config = dict(
    moe_layers=[0, 1, 2, 3, 4, 5, 6, 7, 8, 9, 10],
    norm='rmsnorm',
    dataset='wikipedia_en',
)
Below are experts of layer 2 (counted from 0) of a mixture-of-experts language model. Rows are named router (the router's row for the expert), down (a neuron's output weights, with its number) and show model dimensions 0-127. Each number is 128 + 24 x the weight over its row's rms, rounded and kept within 0 to 255.
Before each expert's rows: "comes before" lists some tokens at least twice as common just after its tokens as in all text. This comes from a sample of Wikipedia text that the model never trained on. Tokens count by the router's weight.

# expert 74
comes before: " |", " and", "–19", "),", ";", " –"
router [117 142 121 133 155 161 155 109 150 101 119 131 154 130 105 132 114 123 123 127 157 143 126  71 169 112 153 117  93 107 158 124 129 164 128 124 104 129 143 133 137 161  93  77 148 143 148 128 122 156 117 140  79 104 160 138 129 103 140 142 136 103 103 123 113 121 123 142  83 149 116 176 112  67 148 133 162 114 134 128 122  78 162 127 144 163 110  84 160 118 132 103 159 102 150 148 157 125 125 104 126 117 103 123 111 146 137 123 141 102 144 161 136  87 155 172 122 125 102 153  46 104 118 139 114 129 146 145]
down4 [139 120 106 126 127  96 114 163 124 107  79 131 117 107 155 139 158 157 137 139 139 182 114 120 103 113 121 161 146 126 109 179 115 147 177 150 105  90 138  96 157 156 126 110 117 112 107 133 129 135 131 141 187 129 113 116 141 137 149 116 116 132 101 103 103  86 112 109 110 200 141 110 151  77 124 133 164 125 169 138 124 150 117 124 163 105  82  97  85 173 150 126 126 174 123 147 108 177 152 150 113 142 120 129 138 126 123 144 147 142 141 165 142 142 113 127 120 134 123 123 126 161 104 106  85 153 139 133]
down5 [137 138 162 146  92 105 156 105 129 143 178 106 106 154 124 131 146 134 138 105 119 125 178 144  85 111 155 107 124 129 149 160 137 136  98 128 115 118 141 122 100 112 137 131 116 113 120 163  97 136 125 162 158 134 151 129 109 124 127 117 163 114  99 144 117  98  75 135 117 143 134 130 153  50  97 134 125 134 127 112  95 130 200  51 150 124 152 114 136 140 159  98 138 109 120 115 153 133 148  91 139  89 141 125 139 131 116 131  69 120 117  94 167 126 143 149 102 138 120 152 149 133 127 163 127 131  86 140]

# expert 77
comes before: " the", " a", " as", " an", " his", " well"
router [158  95 131 137 152 114 150 147 117 102 133 118 119 118 109 141 128 182 122 146 126 107 128  82 119 111 162 137 120 114 129 141 141 142 141 111 125 132 142 112 141 184 105 109  56 149 134 114 187  95  86  91 138  97 140 122  92 143 166 123 132 116 114 137 101  71 144 112 143 131 127 120 137  77 119 151 163 111 109 124 137 146 142 108 106  99 113 129 139 141 149  90 121 145 175 129 150 112 111 152  99 133 159 135  70 124 137 154 115 185 155 134 133 128 139 132 109 107 133 156  84 110 123 112  94 170 121 143]
down0 [147 149 142 103 118 150 121 152 164 151 187  90 107 114 109 102 106 135 137 143 120 103 138  82 155 106 110 100  97 158 112 140  84 116 141 104 114 166 101 108 116 210 132 109 157 135 126 151 129 146 141 113 154 118 114 105  99 149 120 103 151 177  79  96 107 119 147 140 140  72 129 112 105 175 166  77 121  96 128 131 132 125 123 148 106 140 133 129 105 119 129 130 124 134 102 121 138 102 173 138 130 117 142 158 170 120 152 110 154 127 132 115 121 105 102 106  95 114 140 116 139  93 132 148  98 150 152 132]
down1 [150 105 153 156 119 128 140 183  91 142  94 143 136 146 104 110  93 144 144 102 130 168 131 142 139  98 114 113 108 132 130 153 130 159 137  88 102 110 116 127 139  98  99 110 122 154 130 111 137 133 141 149 145  96 123  59 183 138 122 104 123 128 124  92 116 191 125 131 145 140  88 110 117 107 130 159 142 106 138 144 187 133 116 135 122  85 150 137 114 105 163 163 116 152 123 133 136  97 143 110 136  92 190 134 142 143 128 137  96 111 139 177 125 100 105 103  72 126 135 114  93 145 133 121 149 135 149 136]

# expert 91
comes before: "-", "|", "\n", "The", "In", "=="
router [106 111  91 139 105 143 172 111 133 119 120 110 132 113 119 105 126 183 128 132 140 128  79  96 124 126 147 114 145 125 135 140 139 120 154 105 172 148 179  85 140 129  52 143 127 175 151 108 147 146 121 105 125  95 107 142  94 110 137 133 134 116 109 130 147 118 145 110 142 171 162 146  84  82 130 171 114 122 130 122 106 107 144 133 108 191 102  94 144 146 134 139 136 134 159 130 152 140 129 117 130 133 120 141  91 115 148 139 125 110 120 141 141 127 141 143 145 111 140 153  88 115  94 127 119 177 109  54]
down4 [129 127  98 117 139 144 143 138 134 136 178 127 134 137 102 129 105  91 147 152 124 142 110 155 159 168 132 139  85 177 126 100 128 117 149 106 155 120 139 118 130 100 167 117 178 156 181 162 142 125  80 166 115 152 120 132 122 145 114 110 137 121  76 163  85 133  64 100 149 141 156 122 120  81 140 123  93 145 169 155 126 170 109 140 126 151 148 122 126 118 142 131 129 117 151 105 125 133 143 143 172  96 140 107 117 123 125 164 108 158 111 137 130 127 130  65 133 149  97 134 149 143 145  96 119  97 138 106]
down5 [155 156 116 135 136 121 113 109 173 151 166 146  87 133 123 157 150 134  87  90 147 133 127 177 139 134 173 108 153 132 150 111 112 108  91  74 152 128 175 127 124 137 130 132 156 169 119 145  81 146 142 124 148 159 177 139 149 142  84  92 130 157 127 112 121 178 144 141 135 169 113 119 125 143 129 124 141  90 110 156 122 127 103 141 144 126 126 129 107 139 123  83 131  90 174 148 159 127 144 143 123 151 108 135 190 130 103 146 103 141 116 156 102 124  89 150 114 147  89 119 161 123 127 127 129 154 105 135]

# expert 85
comes before: " of", ".", " and", ",", " in", ":"
router [ 96 127 129 111  94 163 142 123 143  90 142 122 121 120 104 162 107 138  90 142 116 129 127  80 142 138 149 129 134 107 140 160 110 132 137 124 113 111 155 131 147 112 117  88 110 168 152 119 144 159  68 147  92  64 160 150 161 103 187 132  93 120 142 122 145 110 134 130 106 153 137 155 145 134 141 103 196  99 142 168 119 136 114 114 142 146 121 140 105 118 129 157 123 151 107 103 117 127 130 151 138 131 128 118 129 162 127  98 176 110 137 118 155 127 137 115 152 120  68 149 106  91 141 109 133 155 109  67]
down0 [119  90 138  90 130 129 127 134 136  83 130 113 106 118 136 115 112 122 149 196 120  59  73 124 115 130 144 125 153 127 115 132  88 135 158 118  78 124 114 150 112 143 127 112 115 145  98  80 169 151 140 143 113 130 112 149 138 154 171  87 177 111 127 147 135 150  84  99 185 127 143 106  89 121 156 141 144 108 132 110 136 144 111 166 135 137 120 121 112 110 104 123 133 129 161 146 137 147 123 162 119 107 168 147 158 128 146 145 148 108 130 108  98 146 123  79 130 147  86 118 108 103 143 110 164 144 119 111]
down1 [141 133 154 131 119 102 183 108 117  98  95 131 138 119 117 119 127 112 140 120 122 108 116 150 117 112  91 122 117  80 146 168 127  99 107 137 183 119 140 100 115 129 123 110 179 132 140  87 139 139 129 140  89 106 133  82  85 130 125  99 111 121 140 191 137 157 104 116  87  88 116 165 125  99 104  63 118 133 154 120 122 158  99 117 135 126 136 134 121  94 152 157 135 151 112 120 154  85 126 123 115 136 108 164 168 112 150 128 154 109 132  81 103 139  85 115 124 119  93  91 149 157 144 142 108 118 127 111]

# expert 71
comes before: " |", " ", ")", "}", "\\", " —"
router [112 107 124 143  93 162 126 127 144 102 139 133 142 113 163 101  99 108  96 132 141 106 102  98 129 117 129 137 129  94 162 150 134 135 145  99  89 101 195  61 160 132 112 128 129 134 134 107 158 134 106 119 139 111 119 182 141 133 159 162 135 139 135 136 136  91 170 127 124  73 163 110 145 124 131 157 182  70 128 119 120 112 119 165 111 148 110 151 124 121 133  95 179 126 132 122  92 161 153  88 144 134 118 134 119 143 169 140 126 118 103  95 119 115  98 134 134 150 124 116 126 114  78 132 138 158 135 106]
down0 [123 122 114 146 130 164 122 101  92 146  92 130 157 114 127  79 108 152  78 120 170 136  90 113 111 146 129 152 123 143 132  95 144 150  98 128 124 108 144 178 119 152  77 134 105  98 146  66 132 115 135 130  93 111 113 156 149 156 131 122 159 132  99  92 102 119 131 145 161 123 146 111 112 163 112 142 118 151 129 111 152 113 121  85 117 131 133 143 121 116 169 114 163 140 121 102 153 126  80 167 138 176 138 102 133 153 109 105 154 149 199 129 147  88 129 108 112 129 148 162 134 114  98 136 124 114 107 115]
down1 [ 97 121 184 142 118  95 124 148 106 142 115 156 136 116  80 122 142 153 133 115  95 210 116 123 136 101 166 130 118 145 130 165 109 107 147 108 128 134 177 130 104 141 117 136 127 152 122 113 169 102 104 151 152 126 117 110 168 144 153  88 126 124  93 143 119  88 144 156 158 106 106 125 105 166 121 114 152 137 156 115 166 124 116 139  98 144 153 129 102 156 116 136 107 168 121 160 117 164 130 106 141 166 129 115 142 124 113 154 171 172 138 159 134 138 187 129 154 123 122 111 126 138 144 132 123  79 156 122]

# expert 64
comes before: " |", " of", ";", ":", " /", "pt"
router [100 120 102 118  90 148 159 121 120 108 123 107 120 129 129 128  87 155  93 145 141 124  61  81 153 135 150 119 112 109 137 143 128 113 140  96  96 103 153 122 156 144 102  97  59 145 101 104 161 143 134 114 102 112 132 137 148 120 205 150 112 127 116 124 102 129 114 128 128  99 150 122 136 110 115 101 203  65 168 134 110 112 158 144 121 137 109 121 102 118 130 127 129 142 181 136 153 119 113 157 123 139 105 133 115 132 130 141 138 123 139 138 155 113 136 125 126 147  96 164 102  92 124 105 143 123 105  89]
down4 [163 125 127 138  97 153 132 106 121 139 123 119 101 166 139 120 111 134 127 168 140 129  71 132 117 121 156 128 154 146 137 113  96 125 115 104 141  97 117 138 125 126 136 117  53 141  97 135 132 116 110 172 100 109  85 126 135 155 160 101 127 105  93 117 140 180  74  90 161  99 149  97 132 155 129 112 115 139 120 127 153 137 120 167 185 117 142 175 116 106 142 121 129 122 180 120 176 161 118 168 132 121 117 119 148  96 155 165 132 135 102 146 117 119 154 120 124 137 140 125 113 175 118  85 142 127 141 151]
down5 [126 100 148 167 107  76 112 127 133 160 131 144 109 109 143 105 142 106 136 164 167 161 159 180 135 120 121 185 152 135 106 131 116 120 168 137 103 130 125  71 126 124 129 143 117 133 118 121  92 113 135 125 157 128 122  63 132 134 151 144 130 129 130 148  98 167 143  99 150 175 116 158 138 140 101 127 137 129 162 112 145  99 131 109 107 100 174 164 116 132 156 124 148 169 155 121 167 170 117 109 153 142  83 115 101 168 131 163 144 135 124 144  95 126 132 125 139 140 128  89 157 143 127  93 119 116 111  95]

# expert 39
comes before: " of", " in", ".", " was", " to", " and"
router [129 147  98 102 124 129 126  72 112 143 175 162 138 123 113 143 133 113 106 175 102 149  84  83 129 113 146 109 107 123 114 166 128 110 143 120 120 125 147 110 206 168 109 129 128 171 103  92 151 129 135 132  87 107 158 150 151 114 170 132 106 138 134 127 129  91 163 141  89 145 123 116 130  77 156 150 182 104 137 115 145 109 108 114 118 139 118 131 121 117  94 150 127 122 141 138 142 153 111 108 148 142 134 112 103 114 168 134 130  90 143 164 146 160 121 142 107 133 101 116  86  79 117 148 134 156 148 133]
down1 [127 113  83 113 133 130 121 131 114 126 122 107 120 171 135 136 116 113 170 160 113 110 111 144 143 105 172  99 142 126 165  93  96 157 127 145 153 161 123 156 135 109 108 138 140  83 134 110 135 148  94 150 162 140 116  94 143 132 126 124 113 125  88 127 127 156 148  85  78 122 138  86 146 133  95 114 126 143  81 110 105  95 197 106 151 135 122 114 171 133  94  37 114 101 121 104 134 131 110 117 118  96 148 123 108 127 101  98 105 125 139 108 144  98 106 139 122 118 163 136 122 145 162 127 118 114 117 150]
down2 [167 127 119 171 120  71 124 174 128  96 134 163 160  86 110 139 114 117 123 126 136 152 126 154 160 144 152 129  93 120 113 175 113  97 141 118 120 130  88 114 148 107 119 145 136 123 166 113 164 135 129 119 110 135 162 114 102 145 111 145 100 127 111 107 109 111 162 109 138 111 148 104  97 161 145 145 198 136  95 169 110 157 124 123 133 107 142 132 121 142 131 138 136 157 138  80 127 107 135 100 120 159 138 142  88 118 169 144 107 139 172 107 119 154  85 120 132 134 101 112 129 103  95 105 173 179 141 147]

# expert 72
comes before: "\n", "-", "|", " The", " -", " In"
router [116 159 100 147 119 169 155 127 148  92 130 118 122 131 126  76 122 145 114 159 141 121 124 132 173 139 167 167 128 128 136 149 160 102 138 140 125 112 157  62 108 159 109  99 121 162 154 110 162 109  98 140 108 129 194 148 143 100 166 141 140 136 141 135 119 103 149 109 153 157 123 155 107 111 123 143 128 111 116 115 129  99 120 164 107 185 131 115 153 135 136 127 117  98 114 105 152 134 122 134 164 118 149 163 120 137 130 165 135 141 139  96 103 141 112 144 180 176 127 182  93 129 109 135  93 164 128 121]
down0 [128 129 153 119 162 177 125  84 153 116 153 105 134 104 135 130 135 114 123 104 163  95 113 158 120 128 133  98 137 130 145 135 146 143  92  99 151  92 102 106 124 109 160 112 120 121 120 117 129 152 138 174 105 135 113 123 139 117  89  81  98 130 123 140 122  89 158 102 137  96 107 124 132 124 138  96 103  86 138 121 120 132 136 138 116 108 122 157 151 122  62  97 156 118 179 123  97  94  81  73 118 172 158 153 103  90 135 115 157 106 106  93  90 121 136 140 119 142 116 135 124  87 154 127 126  95 166 140]
down1 [129 147  87  94 140 161 127 143 147 149 113 104 112 119 137  92 111 139 125 118 156  81 114 159 115 153 127 187 139 117 133 121 158  89 122 143 160 138 202 127 109 114 134 122 124 155 111 148 149 159 148 118 110 116 151 142 137 170 172 139 146 139 139 132  96 123 111 114  91  84 113 131 119 133 119 188  96  91  94 127 147 147 105 143 126 149 162  96 183 103 125 126 135  99 127 149 157 131 162 155 149 125 139 121 100 156 148 141 138 166 160 118 141 159 137 140 119 134 102 113  70 149 107 124 122  93 117 130]

# expert 92
comes before: " |", "5", "4", "1", "2", "7"
router [109 104 107 119 185 148 159 132 139  84 142 121 147 116 126  78 109 129 105 112 139 142 133  93 124 120 118 109 104 118 166 132 122 114 157  66 105 139 155  82 147 115 114 113 157 111 133 131 164 130 140 105  84 105 115 146 142 115 157 123 152 130 121 128 148 115 150 100 119 111 107 175 106  67 122 174 187 119 113 116  97  85 177 122 134 129  84 122 119 141 137 110 166 129 180 182 131 118 115 129 131 127  99 122 107 148 132 131 142 137 136 143  93 122 140 172 144 129 123 157  90 118 113 123 117 151 128 126]
down0 [ 91 142  97  75 115 119 136 103 142 126 101 169 109 113 172 124 146 114 154 139 168 151  94 110 117 139 129 140 145 114 145  75 109 108 160 160 105 126 141 139 146 138 114 124 118 107 120 140 145 127 155 160 119 154 154 159 129  95 127 118 127  92 103 149 142 142 112  84 131 145 123  88 127  75 158 145 138 107 105  88  83 115 158 149 171 120  81 154 140 141  69 130 114 119 177 144 158 105 140 128 119 107 142 161 159 122 104 115 166 133 117 138 169 136 106 106 108 166 112 119 155 103 138 139 116 137 154 120]
down1 [104 100 112 123 111 140 112 176 139 101 152 140 137 139 136 136 184 133 121  95 117 137 158 107 128 121  87 115 138 127 141 117 101 148 115 170 123  94 165  90 106 125 141 128 130 111 112 162 127  83 152 159 160 121 101 125 123 123 105 140 136 113 106 119 155 107 144 144  92 126 163 138 108 154 132 122 151 158 172 169 106 145 125  98 152 138 151 115  93 155 112  63 127 163 111 155 134 139 129 168 176 135 128 153 115 171 115 146 142 117 142 125 138 113 162 126 100 145 117 185 109 142 123 144 118 201 141 146]

# expert 17
comes before: " |", " and", ",", ".", ";", " ="
router [122 125 104 118 128 153 169 155 155 134 128 122 120 126 121  91 130 140 105 125 127 121 131  96 146 108 106 128  82 111 154 171 117 131 112 136 168 152 165  63 108 150 135 130 121 145 119 127 107 147 108  83  76 109 149 150 158 126 166 174 124 121 120 159 122 122 151 131 121 143 132 136 105 147 122 149 188 134 168 151 112 133  99 118  79 152 137  83 138 128 136 158 124 154 116 154 158 119  85  97 137 103  92  85 131 134 153 109 132 102 129 121 138 108 103 138 123  78  64 145 149 131 118 150 136 163 147 143]
down4 [147 146  96 103 123 157 129 152 152  95 118 188 129 111 125  79 157 121 134 140 128  91 106  99 136  95  95 150 101 136 137  92 119  89 108 159 130 153 113 160 154 132 121 131 126 142 129 143 103 135 127 117 135 138 187 119 150 104 106 146 165 124 139 190 125 134  91 128  92 145 130 114 127 117  70 152 143 105 120 154  97 173  90 146 171 154 110 141 101 128 162 132 110 148 145 132 144 149 150 112 118 182 117 153 134 110  81 112 160 106  88 150 106 140 124 123 157 137 152 139 122 135 155 115 141 119 151 105]
down5 [149 125 130 155 143 117 127 104 123 168 119 140 100 144  75 100 132 124 142 143  77 129 103 123 133 200 178 145 151 136 146 112 157 111 125 147 104 164 136 145 118  93 104 164 112 145 141 129  95 144 139 169 139 121 135 124 157 107  99 131  94 134 133 153 111 148 108 138 102 150 103 143 161  99  86 115 156 167  84 131 154 139 142 119 133 108 145 116 120 161 128  83 117 128 122 101 141 148 123 106 136 205 113 103 119 147 116 146 126 111 106  79 130 136 103 152 120 111 106 108 104 159 119 183 144 142 127 141]

# expert 48
comes before: " |", ".5", ";", "°", ".3", ".0"
router [106 123 117 104 155 156 166 153 140 142 132  99 115 116 105 147  87 165  94 144 182 131  78  91 115 163 170 131  89 105 143 128 128 118 151  99  76 130 144 138 126 146 136 121 109 115 117  96 121 171 129 120 108 120 108 141 145 149 147 147 138 111 117 156 120  96 116  73 101 111 156 146 138  95 127 135 161  85  97 111  92 128 139 159 111 122 132 132 106 151 127  98 164 129 167 121 171 124  95 135 124 131  91 150 105 159 142 124 137 117 134 123 121 129 135 149  91 175  79 119  77 107 142 105 122 106 116 154]
down4 [149 140 192 161 134 124 130 119 189 145 111 120 113 143 136  89  86  82 147  95  95 106 144 178 111 101 167 136 166  77 152 159 113 155 143 117 124 121 154 158 101 107 157 151 137 139 151 119 126 112 121 155 108 114 124 119 124 115 117 112 108 125 119 159 167 119 104 119 119 147 129  91  99 138  87 170 177 157 148 115 153 138 134 120 111 176 106 134  83 135 123  97  79 125  89 167 127 126 141 123 129 112 140 149 140 127 165 138 100 126 115 141 106 114 125 150 129  96 121 103 134 135 104 134  94 146 130 122]
down5 [102 111 156 131 125 150  85 144 114 124 149 150 137 128 100 113 124 107 135 166 154 132 163 126 149 138  93  94 112 112 133 172 134 120 121  86 153 121 146 149 102 151 147 127 156 134  73 114  87  97  62 103 117 132 136 103 114 109 128 127 157 114 139 165 153 156 124 105 172 149 136 160  95 111  96 140 121 140 155 141 144 112 125 155 179 127 151 138 169 177 112 156 101 121 101 124 101 146  99  85 179 111 142 135 163 146  97 134 141 118 130 116 146 133 122 105 143 110 167 136 109 129 128  89 170 129 116 112]

# expert 0
comes before: " of", " and", " in", " to", " for", " from"
router [ 97 148  87 146 143  97 163 117 125 112 133 130 146 106 138 142 134 134  81 106 162 112 117  78 172  95 140 114 115 112 152 132 135 118 154 144 122 110 175 122 145 107 110 153 114 142 111 123 142 145 129 115 131  86 151 150 167 134 185 151 129 140  86 130  91  76 120 142 142 144 144 135 138 124 150 117 158  92 108 124 114  76 114 144  89 177 110 110 110 112 137 115 120 122 141 185 190 124 116 151 127 115 149 113  87 115 157 104 144 115 147 130 130 146  89 130 104 109 108 176 129 125  91 145 133 119 152 110]
down1 [109 110 124 103 149 118 116 155 102 155 160  91 148 114 159 168  95 134 125 151 175 120 128 137 129 127  95 121  95 125 134 117 120 119 125 150 101 144 137 117 127 121  91 134 122 124 116 113 137 147 121 124 104 139 139 146  84 101 163 121 136 111 103 109 113  91 117 111  98 144 138 142 114 160 132 153 107 111  89 109 131 111 121 139 116  71 140 130 139 144 100  89 139  92 153 154 146 168 138  94 135 153 131 182 159  80 177 137 131 149 105 151  91 100 129 129 139 127 127 110  57 111 111  77 150 123 182  94]
down2 [126 121 157 143 126 134 133 119 108 167 103 121 161 123 166 164 162 136 152 149 131 157 135 112  65  91 157 162 173  99 128 135 106 177 143 112  72 109 160 127 144 127 133 117  82 108 123 135 111 122 126 120 159 132 143 113 111 134 155 107 195 107 143 184 107  98 127 103 142 139 103  95 120 149 161 128 126 116 132 100 111 130 136 123 139 108 115 141 110 125  70 136 131 127 145 149 115 100 124  75 170 149 136 162 124  91 129 159 126 118 136 120 126 156 144 157 111  98 169 154 140 134 121 116 139 118 124  87]

# expert 52
comes before: " of", " and", " in", ".", ",", "s,"
router [107 113 141 119 138 112 130 114 119 118 160 130 129 124 128 161 140  82 141 181 137 111 128 113 149 132 178 116 105  94 150 123 159 131 135 161 147 105  90 106 123 128 141  73 131 135 101 141 138 144 141 135 140  78 111 163 173 138 173 126 141 135 133 120 167 107 181 103 127 150 132 114 131 108 117 147 132 127 167 153 163 121  86 108 114 155 150 134 141 133 146 156 137 140 112 138 102 102 105 107 152 149 155 173 139 123 175  99 140  79 109 103 118 137 162 115 141 116 127 196  61 114 130 105 135 125 130 142]
down2 [119 110 109 149 145 110 129 154 141 102 145 159 119 123 144 163 160 156 116 150  86 130 129 111 171 123 129 135 141 102 106  89 134 128 141 113 159 126 117 135 116 153 118 142 112 160 129 140 193 122 158 118 165  87 124 112 176 142 150 119 161 143  99 108 164 129 113 127 159 101  92 125  94 142 143 121 126 107 149 134 177 119  70 142 153 110 109 108 150 145 188 177 149 129 123 131 140 132 147 147 163 155 137 142 146 108 139 141 150 129 165  93  91 133 169 132 170 141 169 123 101 145 139 138 123  78 135 113]
down3 [130 115 106 158 139 147 138  65 144 117 164 125 120 165 106 148 132 123 130 137 106 124 110 136 118 161 100  96 138 176 148 122  79 121  96 100 122 126 151 105  89 120 137 113 105 123 109 131 128 129  80  84 131 102 129 122  73 123 141 190 114 129 127 104 127 128 133 120 159 105 166 119 116 146  58  97 153 112 110 168 135 126 106 137 144 139 108 120 123  90 104 172 128 108  93 119 151 136 169 141 117 111 130 127 195 126 146 141 124  85 135 109 132 149 136 136 150  91 134 154  93 163 143 126 129 136 107 129]

# expert 53
comes before: " |", "4", "5", "1", ".5", "7"
router [106 160  97 110 160 161 192 160 126 118 153 111 124 108 126 149  97 165  98 101 175 140  80 106 112 155 142 125 122 126 127 151 125 116 141  89  80 152 145  95 145 129 134 124  71 113 125 119 126 172 142 111 144 126  81 159 119 157 138 147 137 121 104 123 112 120 130  60 107 109 148 125 128  85 132 142 156  73 125 118  98 133 107 136 107 119 119  98 102 154 139 119 145 124 144 134 141 112  93 154 124 151  97 159  92 130 104 112 124 139 129 166 114 116 111 146 116 163  87 124  89 105 147 134 136 117 129 156]
down4 [148 141 159  58 105 124 113  83 130 125 106 132 121 142 118 127 113 132 103 101 109 133 181 131 107 143  99 129 136  72  91 118 142 152 125 150 148  88 115 131 105 136 129 130 175  70 102 153 179 138 126 121 124 113 151 126 136 119 118 129 145  98 124 161 116 132 123 146 142 143 138 101 119 152 128 112 129  75 129 119 104  90 109  70 134 120 113 154 141 143 137 111 155 129 163 156 100 127 152 117 143 157 169 122 112 124 130 110 154 132  84 101 130 129 142 119 102 118  76 147 152 129 121 114  76 151 118  69]
down5 [145 106 141 137 144 134 138 122 118 106 157  84 102 141 147 114  85 162 136 113 188 166 108 124 109 166 128  87  99 119 119  83 133 105  99 111 178 132  99 144 172  97 121 124 123 143 120 145 136 139 156 129 164 169 129 108 117 168  94 123 121 167 174 129 121 148 105  94 111 139 162 123 137 111 158 103 122 157  81 158 116 141 149 126 139 139 113 127 126 144 176 129 184 156 100  94 149 126 131 112 109 124 113 126 117 169 128 144 122 144 160 128  88 131 147 116 115 117  95 143 158 132  77 111 151 134 118 137]

# expert 47
comes before: " the", " a", " by", " his", " an", " by:"
router [164 110 145 142 154 130 185 114 119 114 131 131 107 127 120 100 116 142 104  98 144 107 127 125  97 112 186 144 148  92 170 154 117 119 140 118 136 115 140 130 148 121  98 116  97 127 115 114 177 113 154 117 112 110 156 123 149 132 165 120 126 108 115 121 109 132 140 173 115 108 160 130 104 100 125 156 195 103 116  72 145 106 133  94 113 120  69 102 151 142 126 100 112 105 157 137 140 104 124 116 129 133 131 129  90 120 153 158 124 124 125  93 145 109 140 108 125 136  80 120  85 108  66 168 115 160 123  87]
down2 [110 132 149 108  90  99 107 158 133 103 126  41 135 137 127 143 146 127 129 118 156 136 124 161 128 134  98 161 112 135 138 139  66 131 124 104 138 108 135  84  88  78 129  95 117 111 121 127 156 128  96  87 121  91 143  89 115 104 128 114  94 115 133 114 151 135 125 106 126 128 110 133 155 134 139  84 139 140 111 213  95 144 121 142 135 143 137 109 157 112 138 155 127 138 129 134 110  98 129 135 134 131  97  93 117 145 113 127 132 124 145 143  99  99  97 185 118 160 119 132 110 115 136 149 155 120  92 180]
down3 [ 95 119 146 147 153 119  97 111 175 114 183 126 105  91  91 110 148 127 114 124 135 122 156 134  89 126 170 120 140 138 132 134  83 145  67 109 174 124 144 146 155 111 134 160 133 145 161 151 115 144 194 129 151 146 119 102 156 152  92 139  95 116 155 131 138 130 139 185  74  82 157 122 145 142 114 142 127  89 165 150 144 133 136 124 107 123 137 101 124 112 100 103 127 130 152 101 138 108 146 107 121 139 162 113 116 112 109 157 120 114 129 110 113 140 158 111 115 139 117 159  99 163 102 169 125 132 136 103]

# expert 58
comes before: " the", " a", " his", " their", " its", " an"
router [139 133 107 140  86  90 128 152 143 109 148 176 110 133 141 146 134 131 114 123 151 132 121 101  83 116 167 112 126  96 142 144 113 124 130 158 128 129 155 110 127  92  87 119  66  95 128 141 186 128 125 151 132  99 196 151 116 119 185 105 144  91 136 172 119 119 148 115 143 139 150 134  93  89 124 163 153  99  87 105 100 101 153 105 126 108  84  86 161 136 144 111 112 116 152 131 125  96 146 138  94 130 106 101 109 120 111 114 130 160 147 114 126 107 119  95 144 141 113 141 126 125 104 151 123 100 124  97]
down3 [153 152 118 112 148 209 190 131 147 127 184 120 138 106 151 106  98 145 134 133 150 147 155 110 157 134 148  97  66 126  94 117  83 114  89 106 183 135 123 128 129 149 123 114 111 118 136 112 114 135 128  96 127 115  92 140  96 135  95 170 130 134 102 101  98 128 109 133 147  85 123 110 148 106 122 132 127 112 117  93 111 121 100 118 102 153 128 128 132 126 114 161 140  66 168 129 114  97 119 124 123  93  70 143 135 122 156 159 106 103  95 124 110 141 152 106 131 133 106 132 139 133 143 142 126 133 134 124]
down4 [153 139 170 115 144 174 145 160 161 119 119 146 134 146 127 121 166 150 111 165 132  60 140 116 144 144 174 138 134 145 109 144 141 123 147 127 152 133 115  84 168 165  82 137 137 114 161 111 100 126 139 159 114 141 142 108 147 107 144 118 129 140 149 139 152 115 140 147 136 153 106 142 113 122 125 138 157  86 172 120 165 120  82  70 156 163 171  93 133 146  75 135 178 115 111 152 111 147 109 125 153 133 104 141 108 142 125 137  86 130 112 150 126 113 130 125 113 121 132 136 113 133 160 102 161  78 135 115]

# expert 20
comes before: " of", " in", " and", " to", " for", "."
router [ 93 131  99 137 130 134 144  91 114 123 150 154 128 127 132 181 140  96 145 192 113  98 128  54 123 105 167 116 142 132 130 139 161 116 149 111 134 115 130 105 140 147 113 142  93 149 101 107 172 140 119 121  98  99 155 121 164 115 208 144 114 141 106 140 131 114 173 133 141 160 110 143 145  59 138 131 170 107 141 117 149 129 114 127 121 170 125 123 133 116 131 157 114 108 151 150 152 120 101 116 151 142 128 126 111 114 167 126 127  77 128 148 115 152 119 139 114 141 132 138  74  98 113 140 131 158 118 118]
down5 [155 113 105 131 147 114 137 106 153 147 139 137 118 124 118 164 125 153 146 145 170 144  65 143 116 108 133 139 130  88 134 133 148 123 148 141 127 104 137 101 165 122 141 134 130 122 107 127 171  66 136 122 108  68 167 106 107 121 156 141 109 110 149 115 135  89  92 145 124 114  97 123 127 168 159 157 127  86 129 114 118 100 152 126 125 110 130 149  94  99  60 112 106  91 149 123  98 126 117 126 144 104 167 106 115  43 104 122 156 114 163 116 132 142 124 130 118 133 114  85 130 124 109 140 131  95 124 136]
down6 [124 153 150 165 128  88 138 134 102 125 140 122 139 151 137 131 109 170 171 140 130 112 126 143 130 173 144 144 125 149 144 115 139 132 113 124 141 155 119 116 112 164 156 104  97 119  85 115 150  98 115  96 175 110 126 180  84 126  93 137 122 147 102 110 147 115 111 124 125 144 190 167  97  95 148 129  89 139 119 117 145  95 107 120 166  99 174 136 152 183 159 164 141 138  91 134 173 113 130 129 160  84 142 140 134 119 120 117 101 126 119 130 128 115 108 119 159 101 143 133 141 100 100 171  85 115 109 151]